Experts of a small language model.
Experts: 64 experts in each of 10 layers, 64 SwiGLU neurons an expert, 3 picks a token, a softmax router.
Below are experts of layer 7 (counted from 0) of a mixture-of-experts language model. Rows are named router (the router's row for the expert), gate (a neuron's input weights, with its number), up (a neuron's input weights, with its number) and show model dimensions 240-319. Each number is 50 + 10 x the weight over its row's rms, rounded and kept within 0 to 99.
Before each expert's rows: "comes after" lists some tokens at least twice as common just before its tokens as in all text. This comes from a sample of Wikipedia text that the model never trained on. Tokens count by the router's weight.

# expert 34
comes after: " of", " as", " the", " is", " with", " in"
router:43 56 52 55 61 49 54 49 45 30 56 43 73 39 48 57 40 31 56 39 58 48 47 50 56 42 38 34 51 41 46 59 50 37 48 51 45 48 42 33 31 51 59 54 58 51 54 49 57 49 38 60 55 59 46 52 60 51 27 39 35 52 50 63 55 28 53 42 38 54 36 47 57 46 50 46 44 54 67 59
gate2:34 64 38 47 54 35 44 38 56 57 54 44 55 57 61 40 62 75 51 48 61 65 51 46 45 49 54 53 56 47 39 56 42 65 38 39 44 58 42 50 51 40 60 56 49 53 39 45 61 40 66 44 26 50 46 54 48 53 40 48 72 48 56 45 54 41 65 51 55 31 63 59 60 53 54 59 61 68 53 54
up2:53 37 43 53 30 33 48 49 48 55 54 57 49 43 59 27 45 45 52 46 49 62 56 51 61 68 40 50 29 49 55 65 58 61 48 45 70 41 66 34 26 56 38 61 45 55 40 46 49 47 40 56 49 49 62 60 65 57 50 58 45 57 33 44 64 64 52 40 60 40 49 58 44 47 53 65 41 78 59 43
gate3:43 59 59 50 64 45 46 22 47 58 44 54 64 49 38 40 52 44 49 40 37 26 53 37 59 56 74 48 60 58 62 72 39 46 49 64 53 43 48 60 59 45 55 51 56 52 48 51 55 53 46 56 49 33 57 60 52 55 45 36 42 58 27 64 46 52 51 56 46 46 62 63 57 42 58 47 52 48 65 52
up3:51 57 69 52 40 44 65 57 51 53 50 52 47 39 49 39 66 55 52 49 37 53 49 50 52 17 60 54 40 48 32 41 58 54 27 57 36 58 22 47 40 59 61 42 70 39 61 35 58 43 42 51 46 41 54 54 62 45 52 56 55 55 56 53 55 22 53 67 49 58 51 38 58 57 32 40 55 52 35 43
gate4:46 48 41 60 64 55 38 55 31 49 62 42 47 43 49 28 42 57 48 38 55 63 25 49 40 58 51 45 61 51 50 53 51 34 70 57 46 40 52 41 43 42 57 49 51 66 52 35 56 54 47 58 57 53 40 65 46 33 33 60 45 48 67 41 46 44 36 65 46 54 56 56 57 47 56 58 43 41 53 49
up4:44 62 51 54 45 53 56 32 57 45 54 52 63 31 40 32 64 40 35 39 52 27 39 37 42 47 53 41 64 50 68 61 45 51 70 51 55 42 58 42 74 33 53 51 56 56 49 50 41 55 65 63 55 53 59 52 59 41 53 40 44 28 51 50 27 32 60 49 58 47 58 50 57 49 49 71 51 24 54 45
gate5:59 50 53 49 33 43 45 64 52 59 65 57 54 57 62 38 49 37 38 52 48 65 68 51 53 44 44 40 50 32 72 49 54 49 38 50 50 50 44 56 37 54 55 32 85 56 37 42 53 41 54 62 20 41 57 62 52 55 51 55 54 59 47 43 38 38 51 53 48 63 41 68 46 53 46 60 52 38 61 54
up5:60 41 21 55 42 49 41 43 48 57 49 40 50 50 52 63 56 40 59 46 59 41 68 27 50 51 47 45 71 42 59 23 51 52 46 35 67 44 57 51 43 62 52 45 52 49 57 58 32 42 55 59 42 49 75 56 35 52 42 40 59 56 58 57 47 44 49 47 62 46 45 47 55 74 52 56 66 38 60 39
gate6:48 40 41 49 62 22 42 45 53 62 55 40 42 47 43 37 62 49 71 52 45 42 27 60 58 58 45 54 64 59 57 55 48 63 65 50 57 40 53 45 46 72 64 31 49 41 41 41 57 54 71 56 53 53 44 60 47 67 47 74 46 41 64 51 60 60 46 58 49 36 59 45 43 60 42 46 41 47 46 48
up6:52 51 64 49 58 39 55 59 67 53 45 31 51 68 54 43 31 49 52 52 52 45 50 38 40 45 51 61 38 43 46 48 45 53 53 38 54 49 56 49 36 58 47 71 32 57 61 53 52 59 52 57 59 53 70 66 49 50 61 50 47 47 61 63 46 63 58 59 62 50 47 55 54 74 48 48 35 44 29 56
gate7:55 49 76 47 50 39 49 51 39 75 39 37 37 63 41 50 53 41 51 52 57 52 53 71 44 54 58 54 50 39 39 52 48 39 35 49 47 43 48 47 66 52 37 58 25 46 45 57 39 56 36 42 32 49 38 47 44 35 43 43 53 55 35 57 48 46 55 31 40 62 53 56 51 42 41 44 56 58 55 29
up7:32 26 53 58 52 67 58 57 63 47 54 52 65 40 51 31 57 56 50 73 48 44 52 50 38 48 37 67 55 62 48 64 63 58 55 47 58 61 45 52 43 52 55 55 44 51 48 45 57 60 66 56 51 46 40 36 44 65 48 60 44 51 63 36 46 60 54 51 47 30 42 36 36 47 51 49 36 41 45 48
gate8:65 33 51 37 53 41 49 41 46 51 79 47 37 60 40 33 30 45 49 41 42 39 61 36 48 62 49 55 30 56 61 37 74 71 39 65 53 49 23 41 10 59 48 30 36 70 51 53 46 51 42 55 76 49 59 60 58 48 48 53 56 47 56 34 44 54 55 52 45 42 64 63 58 45 44 53 49 57 60 65
up8:45 40 57 46 49 37 61 28 56 55 68 41 73 46 51 40 59 49 54 40 55 41 40 36 50 67 52 38 49 52 53 37 48 40 40 55 45 51 66 43 32 45 42 60 53 35 57 29 48 53 23 69 47 43 55 49 60 67 60 55 41 52 60 68 42 33 31 34 45 44 43 35 41 58 55 48 33 57 29 67
gate9:37 57 52 55 70 57 44 57 61 31 65 42 54 50 54 42 52 48 57 44 54 48 52 53 60 34 40 56 61 72 39 49 61 57 48 34 53 38 53 55 59 63 70 38 34 57 52 45 51 54 53 37 58 53 40 61 60 37 41 64 60 37 46 47 66 41 63 61 44 43 51 40 57 38 65 57 55 51 52 54
up9:33 40 48 47 38 37 26 47 67 53 64 28 65 49 58 42 37 53 40 71 65 53 29 54 60 55 52 44 42 52 58 57 55 41 56 55 64 52 37 53 32 58 53 47 38 50 40 39 47 58 40 40 56 43 51 46 48 44 47 59 52 46 43 41 62 45 41 55 44 43 66 59 39 68 42 32 56 49 28 54
gate10:67 44 63 36 59 50 43 46 61 61 65 51 39 53 52 57 48 45 49 48 34 45 27 64 45 44 58 48 69 40 41 49 43 17 60 54 49 48 53 57 39 70 50 65 49 39 51 53 44 46 41 54 51 48 53 72 55 40 44 53 40 33 54 51 48 60 46 62 49 53 47 68 54 35 47 47 44 61 58 59
up10:57 51 47 45 61 52 66 51 41 49 53 52 57 43 80 56 56 54 51 51 49 62 79 38 44 61 53 61 59 55 41 46 43 58 32 53 47 51 58 49 62 44 60 47 46 64 52 37 19 56 55 57 48 54 48 34 45 40 38 47 64 69 35 46 41 42 60 50 67 47 55 29 46 39 51 55 63 39 48 49
gate11:41 44 67 50 46 43 56 53 60 43 46 50 56 49 50 37 37 50 52 36 30 44 33 53 64 55 29 44 68 27 61 42 55 39 52 62 68 49 41 54 54 64 34 57 53 53 60 42 53 37 50 53 51 45 49 54 30 56 62 63 39 36 63 56 46 56 15 54 48 37 56 48 43 55 49 52 27 50 46 42
up11:39 46 39 52 56 47 52 39 40 48 41 45 27 51 26 56 56 47 49 61 53 42 46 41 44 54 76 50 33 53 60 44 51 71 49 40 49 44 53 34 44 47 56 56 56 42 52 56 55 63 38 50 46 57 53 45 56 52 49 54 58 68 49 50 46 45 77 48 52 59 40 53 47 53 60 44 53 38 44 60
gate12:42 45 48 65 45 42 40 54 48 48 52 57 62 59 62 60 57 33 60 58 44 60 49 51 42 45 18 51 56 69 66 64 66 56 57 44 38 40 58 38 52 45 53 50 62 46 41 38 59 38 52 37 26 65 62 43 59 57 44 51 62 55 49 45 50 38 38 40 53 30 42 56 55 44 48 51 44 50 49 60
up12:46 60 69 70 52 49 34 59 40 46 52 50 46 67 43 59 50 47 54 58 67 52 30 47 54 43 45 28 64 44 54 62 61 45 39 56 59 57 47 60 31 37 45 59 58 54 57 48 47 42 51 52 38 50 49 55 53 42 50 53 46 57 47 50 49 42 57 44 33 56 38 50 50 38 52 53 69 48 55 67
gate13:51 70 50 51 48 54 40 65 39 67 54 39 50 60 54 60 55 38 67 32 54 44 42 44 50 58 38 50 58 33 62 44 34 44 51 43 56 37 60 34 59 56 55 42 34 60 57 46 39 49 60 49 55 67 56 38 32 40 40 65 48 42 41 29 62 43 51 44 48 42 46 53 41 52 51 49 47 45 58 64
up13:71 70 46 31 54 47 39 51 34 47 40 42 41 56 38 57 56 52 59 54 48 56 51 54 51 69 52 64 51 48 45 43 30 51 67 36 38 52 47 46 37 71 50 66 55 33 50 40 31 49 54 58 59 52 47 58 50 35 48 40 42 38 34 66 61 52 42 60 70 52 46 44 57 60 52 55 47 26 50 43
gate14:43 53 72 37 59 33 46 39 39 60 49 47 47 55 34 60 60 49 26 32 44 49 72 63 54 54 55 30 47 68 56 49 55 50 45 52 41 45 46 67 63 42 59 46 40 58 47 37 43 25 41 52 48 38 36 60 39 41 48 59 57 55 49 49 72 61 48 48 60 40 40 45 68 56 41 50 52 37 54 50
up14:54 53 37 48 33 53 46 42 69 47 41 48 43 47 61 32 40 50 56 72 60 47 49 29 42 57 61 66 35 39 43 39 53 57 51 53 51 64 56 40 38 65 50 59 45 45 47 55 70 73 41 53 48 68 58 45 57 65 52 47 45 50 61 47 29 46 55 55 52 68 60 53 42 59 40 45 50 59 46 39
gate15:62 53 44 43 40 60 62 56 51 54 63 52 50 41 64 64 61 54 54 57 73 49 39 66 39 57 55 68 70 53 53 69 52 41 65 47 42 60 45 35 55 54 52 62 45 53 61 53 40 41 37 49 61 60 53 49 46 40 46 47 69 64 54 58 61 50 72 66 63 41 61 65 39 69 59 53 35 46 61 55
up15:72 16 54 52 71 50 62 45 54 63 64 52 51 61 57 64 41 39 68 43 65 51 54 51 47 49 62 57 49 48 45 56 37 53 64 69 51 50 53 44 62 68 57 59 43 45 38 44 40 52 47 40 62 49 57 65 37 53 55 36 46 59 38 37 49 64 43 55 52 58 43 47 21 50 58 39 54 47 47 46

# expert 20
comes after: " in", " on", " of", " at", ".", " from"
router:39 62 43 39 59 47 36 46 38 42 53 39 55 51 39 61 59 42 36 39 69 57 58 36 42 40 62 42 38 59 62 53 51 69 51 48 63 43 48 50 33 34 50 35 50 41 34 64 56 36 43 53 58 48 34 42 58 38 45 63 46 44 52 49 63 49 65 41 60 56 49 46 33 49 46 59 44 36 60 65
gate2:55 56 49 45 45 39 67 59 53 57 54 45 49 37 53 63 58 48 43 32 48 38 63 47 50 41 53 49 62 36 51 35 48 47 43 51 51 48 39 61 61 58 35 40 47 35 54 55 41 51 38 49 44 41 65 39 37 51 64 40 63 45 62 51 40 51 60 60 63 60 51 61 41 47 76 49 36 53 43 35
up2:50 48 44 52 46 34 56 37 43 40 47 40 44 52 39 54 60 34 51 49 50 43 50 34 40 60 57 45 36 58 59 53 56 34 56 33 53 46 52 36 45 42 69 51 44 44 48 83 41 49 42 56 48 57 62 55 61 49 47 44 53 52 34 53 51 58 65 46 58 62 35 53 51 45 58 49 65 59 74 68
gate3:47 55 51 39 68 41 47 52 52 55 55 53 73 56 61 47 44 57 49 46 63 48 60 53 36 62 44 57 81 57 41 58 49 56 47 71 58 51 48 64 47 42 67 51 61 56 41 53 61 44 50 40 49 55 48 47 35 37 53 49 57 46 38 52 52 37 58 40 61 52 71 50 46 56 38 46 60 37 60 50
up3:58 48 48 44 52 51 59 33 56 56 56 72 20 61 57 45 56 50 59 45 35 52 47 62 64 50 49 44 36 43 47 39 57 60 46 36 47 58 53 43 48 60 38 59 55 45 39 57 49 60 69 60 34 37 46 55 48 66 49 37 57 40 58 57 36 52 53 58 55 42 43 59 50 48 47 47 41 58 46 43
gate4:52 12 61 58 45 48 50 52 51 55 56 38 54 45 52 47 35 27 65 58 55 39 63 60 48 59 39 50 61 56 39 49 50 42 47 28 52 41 61 38 62 52 57 48 38 55 50 75 24 47 34 55 65 45 57 52 54 45 35 67 42 69 51 60 47 58 53 57 36 61 53 55 44 49 62 57 61 57 64 45
up4:54 83 45 45 60 46 41 34 51 58 44 67 59 54 68 46 62 67 40 47 56 39 41 50 59 45 51 59 51 48 42 44 51 71 57 71 41 65 48 56 37 60 52 63 48 37 43 28 71 47 56 39 56 47 31 48 48 49 50 34 62 34 57 45 73 37 44 42 70 37 50 47 57 61 23 47 45 44 42 44
gate5:60 59 35 39 45 41 43 48 51 62 49 52 41 59 50 64 58 38 50 41 61 70 46 46 48 44 51 25 49 57 60 54 50 52 42 47 49 42 43 48 51 53 50 51 44 53 41 49 32 48 54 36 44 40 49 42 39 37 60 60 58 64 36 50 68 54 32 55 28 57 49 49 59 50 51 47 67 47 58 37
up5:60 56 47 63 76 70 46 52 47 46 45 37 47 33 45 49 41 45 60 55 59 45 51 38 48 43 48 29 47 57 42 66 39 63 45 55 57 54 46 56 44 51 46 44 38 61 72 52 38 42 45 57 39 44 58 44 62 42 51 56 39 40 52 64 46 59 43 42 48 48 38 49 47 57 57 50 59 42 49 38
gate6:44 44 56 57 63 40 62 73 62 59 51 40 57 45 44 59 43 49 50 40 39 58 51 52 52 67 42 43 52 40 39 49 50 31 55 55 46 47 62 35 46 44 52 49 57 45 39 32 53 49 26 41 41 51 54 48 52 50 58 62 27 52 53 60 49 49 50 37 59 55 51 48 66 46 35 57 54 59 55 49
up6:57 42 59 51 60 41 64 61 63 46 65 51 50 46 44 43 47 51 53 35 58 34 53 59 54 69 39 59 50 47 52 36 68 32 43 53 61 33 47 75 38 43 59 51 45 55 42 43 46 48 47 58 44 47 68 52 41 44 46 57 47 63 46 56 64 53 68 43 51 47 56 59 45 41 47 49 44 66 56 56
gate7:38 48 42 58 45 44 30 44 49 57 36 19 60 41 59 66 47 48 56 52 43 65 44 71 53 56 46 53 50 45 48 54 41 55 49 56 46 54 63 37 62 40 55 60 67 33 62 42 45 50 49 46 43 57 44 39 61 42 39 60 65 60 37 43 68 20 47 65 60 47 48 50 55 35 54 59 49 62 66 62
up7:51 68 43 42 56 54 58 31 61 53 58 47 58 32 51 39 58 59 59 47 51 60 76 46 37 45 69 63 42 43 51 47 37 58 51 47 57 56 52 48 55 55 74 39 57 40 28 57 56 51 81 52 55 46 43 50 40 45 53 39 48 74 53 34 35 11 61 59 51 44 55 54 54 43 49 65 53 54 53 58
gate8:53 44 57 50 38 45 52 52 31 44 47 41 34 52 52 56 63 35 57 49 48 31 51 50 36 33 51 46 58 41 75 49 56 47 42 62 57 48 43 61 57 51 36 40 38 43 54 53 40 26 51 44 45 42 46 50 49 51 36 48 62 49 58 51 44 49 37 52 45 47 34 61 43 50 56 57 48 59 49 47
up8:50 52 58 48 52 55 48 42 50 56 41 41 54 49 36 38 57 49 55 45 37 46 40 62 24 26 35 39 77 36 71 56 67 46 51 63 53 61 53 50 61 44 65 54 68 42 63 55 51 38 44 44 55 56 47 61 47 53 45 52 64 42 51 39 69 54 24 46 46 45 50 54 46 40 44 50 65 55 45 41
gate9:61 61 62 66 64 51 36 55 51 61 46 46 51 53 55 59 24 42 54 63 55 47 49 35 37 42 60 52 60 50 52 50 46 51 43 41 53 66 47 59 39 58 56 45 56 63 66 66 56 56 58 25 41 42 65 65 49 72 36 54 48 41 42 37 54 57 44 42 43 47 47 62 77 40 52 35 55 55 50 44
up9:49 37 35 66 46 40 42 39 49 50 38 68 58 46 41 49 66 56 52 52 51 51 46 55 48 55 45 57 53 50 36 63 41 52 40 47 49 46 48 30 63 61 64 64 30 47 38 54 65 52 48 42 48 68 51 46 67 29 44 33 25 71 40 55 55 48 52 51 59 55 39 34 62 36 47 59 41 51 58 50
gate10:30 35 35 38 32 49 34 61 55 61 62 41 42 40 49 48 70 50 57 46 58 60 59 47 51 47 60 56 68 48 58 50 56 61 54 47 50 48 47 35 46 51 51 37 58 50 42 51 41 47 52 44 43 47 28 38 69 49 51 63 75 63 27 67 47 44 54 47 57 39 70 47 51 57 61 56 50 61 48 48
up10:53 40 70 41 33 33 42 58 47 55 52 45 29 24 33 44 58 55 55 45 26 58 54 43 35 42 53 55 50 57 58 53 61 53 58 35 54 49 54 53 54 15 55 57 39 34 39 51 62 42 30 45 52 57 35 48 53 42 48 59 70 53 36 63 47 43 49 53 42 54 52 52 53 40 53 56 40 57 46 50
gate11:49 46 68 53 50 57 39 44 55 49 39 45 68 55 43 36 55 47 51 50 33 61 42 57 36 51 68 74 51 47 46 48 50 47 70 36 42 50 36 49 45 52 29 55 45 45 47 41 54 62 38 34 59 65 75 47 43 36 30 60 42 21 57 60 49 60 55 55 53 54 41 57 64 43 67 34 36 48 48 55
up11:38 58 42 56 40 57 61 70 58 48 53 43 56 52 70 50 51 51 58 51 38 48 47 48 67 59 54 49 50 57 45 43 41 47 44 73 51 45 71 63 42 58 69 49 49 45 48 53 51 54 45 57 33 44 29 36 55 71 53 47 58 62 28 36 60 39 44 65 60 51 52 52 56 37 36 71 66 57 62 48
gate12:55 54 70 53 63 38 63 39 40 48 52 53 58 51 56 46 53 52 44 36 49 54 54 26 51 52 42 54 63 47 43 64 56 61 56 54 53 54 55 36 53 60 60 47 52 65 52 53 62 53 56 48 60 49 42 62 44 49 44 51 55 49 54 46 45 69 57 45 44 35 63 37 44 50 65 52 36 58 55 56
up12:36 49 45 52 59 45 55 42 41 62 41 59 50 48 40 41 51 57 61 47 68 35 49 57 59 47 51 60 63 36 48 64 36 54 58 39 50 53 40 65 62 47 59 44 48 40 63 33 42 48 36 57 62 39 50 56 38 64 50 52 59 50 65 50 49 36 48 43 18 39 55 68 46 54 44 57 48 58 52 48
gate13:52 38 56 51 46 49 54 71 52 45 55 43 79 34 36 44 54 45 51 46 40 67 61 51 42 58 45 51 55 49 49 61 45 36 62 36 49 49 51 34 39 61 56 58 48 47 73 57 54 45 39 62 49 37 40 59 58 42 48 28 61 45 44 51 43 51 45 50 40 38 36 58 49 42 32 54 31 60 55 51
up13:46 59 39 47 51 47 64 59 48 59 68 40 67 56 38 54 52 36 25 40 53 56 62 79 54 44 48 47 62 32 53 63 44 43 48 53 65 57 36 31 40 65 42 52 62 58 73 55 63 43 57 54 34 28 37 59 36 44 38 50 65 63 50 57 44 49 55 54 43 21 54 61 47 25 53 51 49 51 76 57
gate14:53 33 44 51 61 55 72 60 52 43 32 54 44 51 35 66 51 41 45 54 48 30 58 42 61 60 41 44 67 53 49 44 51 42 48 53 67 54 56 47 65 55 56 42 57 50 46 72 41 33 50 50 52 50 53 65 42 55 45 56 53 43 53 62 46 60 42 39 64 37 51 53 49 47 55 37 59 39 36 54
up14:61 71 41 40 50 41 26 36 42 63 66 48 44 52 45 33 48 57 47 55 53 63 52 59 42 49 56 53 34 57 55 64 39 63 44 57 48 64 44 44 31 55 40 43 30 67 55 35 75 47 60 55 43 35 58 46 44 52 59 40 45 55 49 48 34 52 45 50 45 53 61 49 48 49 50 76 43 59 64 53
gate15:49 50 58 51 38 54 47 50 47 46 66 58 72 30 43 53 34 59 43 41 41 50 54 57 64 53 46 42 42 55 59 40 45 53 61 32 45 52 46 27 57 54 44 55 32 63 65 48 42 49 31 60 57 54 58 62 55 40 63 58 68 43 53 53 48 51 50 45 42 43 37 43 55 40 62 60 39 57 50 46
up15:52 53 39 38 62 60 57 50 47 55 47 72 68 45 33 60 51 46 48 44 63 50 60 60 44 53 52 45 51 28 50 52 34 55 53 42 51 40 60 39 60 60 58 52 47 50 60 41 59 43 48 58 48 47 47 59 58 26 40 48 65 48 51 63 57 60 53 49 50 37 58 64 30 30 55 62 56 51 48 56

# expert 13
comes after: "ed", "s", "ing", "ated", "ation", "es"
router:36 64 34 32 59 48 55 58 36 46 53 56 58 54 53 55 53 47 48 43 60 55 62 43 53 41 38 40 39 62 51 35 51 44 39 37 46 53 28 64 35 46 64 43 49 36 38 55 50 33 44 69 41 45 54 46 59 39 45 42 55 52 54 44 38 28 58 59 34 65 28 68 48 39 32 57 52 67 52 56
gate3:42 53 63 56 52 53 46 49 55 61 53 50 56 35 32 66 63 45 41 43 44 45 63 45 26 35 55 50 43 45 57 46 67 47 42 53 46 50 55 43 46 57 48 54 34 61 53 60 59 58 49 31 58 59 67 49 41 50 64 62 50 54 65 50 58 57 39 65 45 32 46 45 67 37 49 52 36 41 48 51
up3:42 53 55 46 49 65 45 64 44 69 74 31 54 35 47 51 46 54 38 42 43 57 49 38 46 52 61 43 63 47 49 33 69 56 39 56 49 48 58 43 36 67 65 40 61 51 39 58 52 46 55 32 41 56 48 64 50 41 50 58 43 71 65 48 60 52 47 56 44 45 51 55 62 53 57 70 41 50 36 73
gate4:64 31 61 60 61 61 58 36 57 56 31 79 28 60 41 42 40 45 71 61 46 42 45 51 45 52 50 29 49 58 50 56 64 48 70 42 39 50 65 58 46 50 57 47 56 57 44 65 58 68 50 50 51 55 56 57 44 42 29 55 53 53 47 35 42 72 41 46 62 69 64 55 54 56 57 46 53 74 69 32
up4:35 69 48 41 48 47 45 55 47 43 52 30 47 21 47 56 56 49 41 46 61 63 42 48 46 49 45 57 58 50 53 27 45 48 37 47 54 60 47 32 38 55 37 69 35 40 61 45 43 46 49 39 49 59 50 43 67 62 68 39 33 57 60 63 52 45 59 48 48 45 34 51 56 53 42 51 51 22 39 68
gate5:55 44 43 64 38 43 36 63 46 61 50 40 53 56 58 56 31 30 46 50 28 50 42 72 45 51 59 51 40 49 60 48 54 42 63 43 51 52 46 56 41 59 51 58 53 45 84 47 72 49 52 51 59 53 60 63 41 39 49 40 47 40 61 46 70 53 41 66 36 56 51 57 55 50 51 55 43 35 40 40
up5:49 50 49 35 61 50 62 30 43 56 32 67 47 57 35 40 57 51 55 60 69 54 51 47 48 54 48 65 43 48 64 53 55 62 47 47 49 51 59 32 52 30 58 46 38 36 21 41 37 57 42 45 45 52 48 26 44 56 59 63 49 42 33 46 34 64 69 48 62 38 64 44 47 54 42 49 53 62 62 58
gate6:59 43 50 57 67 46 50 42 41 43 52 52 40 39 62 34 53 47 53 53 62 48 58 45 52 50 44 40 57 51 44 58 51 43 40 44 59 42 38 49 30 59 59 44 51 39 57 66 47 57 65 52 42 37 48 47 45 54 51 45 53 67 33 39 41 34 49 56 41 48 54 55 61 48 35 57 45 58 64 67
up6:53 33 58 40 55 58 50 54 66 55 48 43 44 38 45 40 60 44 67 57 59 60 50 49 43 37 52 64 58 55 34 51 47 67 71 46 36 55 50 46 55 43 60 48 45 37 46 34 58 33 56 45 60 48 42 49 31 52 58 26 59 54 54 64 63 42 30 69 50 28 60 50 69 47 41 42 47 44 47 56
gate7:53 51 58 58 40 56 41 53 56 53 47 30 58 46 39 56 49 57 58 70 54 48 53 64 48 37 37 58 68 51 42 38 61 34 54 46 55 50 61 55 40 28 64 65 50 63 57 40 63 31 48 54 41 29 65 71 50 53 50 53 61 54 47 56 53 63 21 61 44 45 54 52 49 44 38 52 65 69 53 54
up7:39 44 39 56 46 45 49 59 50 54 56 24 73 47 56 43 53 51 60 46 52 53 64 49 44 53 47 58 62 53 54 38 61 31 44 56 54 42 66 58 51 29 57 57 61 58 62 58 39 40 60 44 48 50 58 55 58 35 50 59 67 56 44 48 59 45 35 59 35 43 36 57 51 31 39 72 71 62 65 62
gate8:47 45 70 50 46 52 31 52 49 61 51 61 60 42 55 62 46 53 52 52 52 44 61 51 25 43 62 64 24 74 54 57 62 57 67 34 34 57 53 80 63 19 46 45 55 38 56 54 59 48 54 63 54 59 67 43 53 63 62 41 55 54 55 58 56 33 39 57 50 33 54 61 56 45 58 46 60 53 43 59
up8:47 49 45 63 50 47 33 26 55 53 60 46 40 46 65 58 55 59 48 54 48 68 63 54 59 54 57 60 58 53 56 37 41 34 58 53 34 49 58 47 39 54 51 49 33 42 46 44 32 52 41 46 60 55 37 35 49 41 55 48 44 65 57 29 64 45 41 58 54 53 29 38 53 55 42 41 59 52 40 47
gate9:52 42 62 34 59 65 72 51 47 54 65 44 32 45 29 58 51 57 54 31 37 64 65 54 42 43 63 54 56 32 53 29 44 51 47 63 43 35 68 34 53 53 47 49 35 46 52 56 61 53 44 45 57 39 40 49 35 39 56 52 48 41 60 59 48 54 69 40 41 50 58 42 47 47 77 62 51 48 41 52
up9:46 58 47 44 40 42 66 38 44 65 45 80 51 49 56 49 54 52 53 54 38 47 55 52 33 63 51 60 38 44 52 69 36 66 50 70 40 55 48 41 63 51 50 56 56 39 35 47 56 39 50 43 44 36 19 55 54 56 36 42 50 25 37 58 49 56 52 31 55 52 57 46 45 51 34 48 35 71 50 45
gate10:48 45 38 65 30 72 65 56 53 55 59 33 53 20 55 50 35 48 51 57 49 52 63 30 48 48 47 60 73 53 62 32 59 55 41 56 51 47 53 23 44 53 49 53 55 66 52 47 54 56 40 73 46 41 48 32 55 64 41 30 45 62 57 56 59 48 40 47 62 36 40 59 51 54 66 42 39 70 45 52
up10:56 57 46 36 65 39 38 44 51 57 45 41 49 43 53 27 55 47 56 35 46 54 55 35 48 52 42 52 85 64 49 63 48 44 42 40 46 49 41 53 34 59 69 37 51 37 31 49 36 61 68 40 42 49 33 45 48 41 39 74 42 55 33 61 40 52 54 55 50 59 68 39 50 68 56 64 51 36 39 39
gate11:58 62 60 57 44 43 59 50 39 56 17 62 52 48 67 67 45 39 54 49 45 47 41 58 51 60 47 49 56 58 70 42 58 58 51 56 61 49 67 27 45 55 35 68 59 41 53 60 57 49 62 51 46 55 46 39 56 55 50 48 33 54 27 50 52 61 33 26 51 57 45 57 37 65 64 50 38 61 37 41
up11:48 46 51 59 56 51 48 43 61 43 72 44 36 47 39 43 46 44 42 54 58 65 68 49 54 41 58 43 45 49 47 56 49 45 47 49 48 47 31 62 57 44 59 49 33 68 45 30 66 40 38 43 59 41 55 54 37 45 45 56 64 42 60 63 43 39 61 70 54 60 54 58 47 38 48 43 66 59 85 44
gate12:45 49 50 63 47 46 67 61 49 51 42 58 55 45 47 60 50 36 43 46 45 50 53 49 51 53 41 48 35 49 57 42 49 54 53 59 40 68 46 43 69 33 38 48 54 52 64 52 54 59 54 47 52 27 56 46 38 59 58 52 64 30 49 43 66 52 39 62 52 37 44 52 66 55 70 44 56 41 38 48
up12:52 47 56 53 33 39 24 31 44 57 53 39 34 52 66 50 48 42 64 54 45 53 49 47 53 54 52 74 42 59 39 64 53 47 56 61 55 44 53 52 48 60 45 60 28 50 50 52 42 42 41 36 45 59 32 50 59 39 48 50 48 52 37 55 54 50 41 40 50 56 55 45 35 32 35 41 30 63 49 30
gate13:42 50 51 52 36 44 56 42 50 38 33 57 51 56 51 40 47 56 45 51 70 52 53 43 35 59 29 56 71 69 49 44 56 54 63 61 50 39 67 52 41 47 49 60 50 51 50 53 51 54 60 57 58 42 46 35 60 40 43 51 54 48 46 55 27 42 39 62 55 42 48 41 63 64 48 47 37 50 30 54
up13:45 48 59 54 35 42 45 42 51 27 40 42 45 34 48 40 37 44 41 47 59 46 55 45 52 55 41 69 75 53 54 40 46 60 55 47 43 41 74 53 35 64 49 48 48 59 57 49 70 55 66 58 43 48 47 44 57 41 45 70 51 43 61 54 49 50 41 81 44 42 47 38 38 64 51 48 33 57 41 58
gate14:70 50 59 59 55 56 27 55 45 51 57 41 52 19 61 59 55 65 41 38 27 46 46 49 49 70 55 44 44 60 38 58 36 30 37 77 31 54 61 65 50 52 43 38 55 64 46 42 61 45 34 47 53 52 42 40 58 40 52 48 44 35 55 52 39 67 36 70 61 35 49 47 52 60 55 54 39 41 29 44
up14:42 40 47 48 54 47 65 37 47 65 38 55 67 31 26 52 53 44 65 63 45 60 54 52 58 27 60 45 63 56 39 52 49 60 45 37 44 37 49 41 43 35 59 55 44 50 45 43 73 60 49 63 58 58 63 61 40 57 61 60 52 59 61 48 29 25 40 57 58 45 49 44 37 50 44 58 55 63 33 48
gate15:49 34 61 51 49 42 41 35 55 47 58 32 39 46 42 40 44 63 63 52 44 53 45 51 48 58 53 47 60 63 52 48 44 53 50 39 47 40 51 52 57 50 64 57 39 60 53 51 58 63 67 60 53 57 42 53 34 56 55 54 53 59 54 59 53 43 72 42 42 39 68 55 69 56 44 43 59 74 50 45
up15:39 49 51 49 40 47 63 37 50 54 61 32 32 46 40 43 69 75 71 46 51 59 53 28 45 43 48 47 52 55 59 46 44 63 52 46 44 32 48 59 45 55 62 43 50 68 53 59 63 46 73 56 60 55 34 53 35 58 52 64 50 55 50 50 55 34 55 46 45 51 66 59 61 56 47 55 53 64 54 61
gate16:55 65 59 46 49 45 35 54 40 34 54 40 44 38 66 36 56 59 44 52 57 45 58 44 43 45 62 47 56 59 55 63 51 44 44 52 58 48 53 38 45 48 56 54 52 58 67 53 54 63 45 20 40 38 50 42 60 60 50 58 45 55 53 37 47 52 65 56 44 70 59 44 47 53 38 61 68 54 59 57
up16:33 48 47 60 38 60 54 53 58 49 38 48 67 55 56 70 48 49 48 60 47 46 47 44 58 57 39 46 61 40 57 60 68 57 51 47 47 73 54 54 57 52 50 59 58 25 25 50 58 42 70 53 45 58 39 50 58 56 56 43 50 45 54 64 73 50 45 54 63 23 49 50 46 50 46 38 38 64 39 47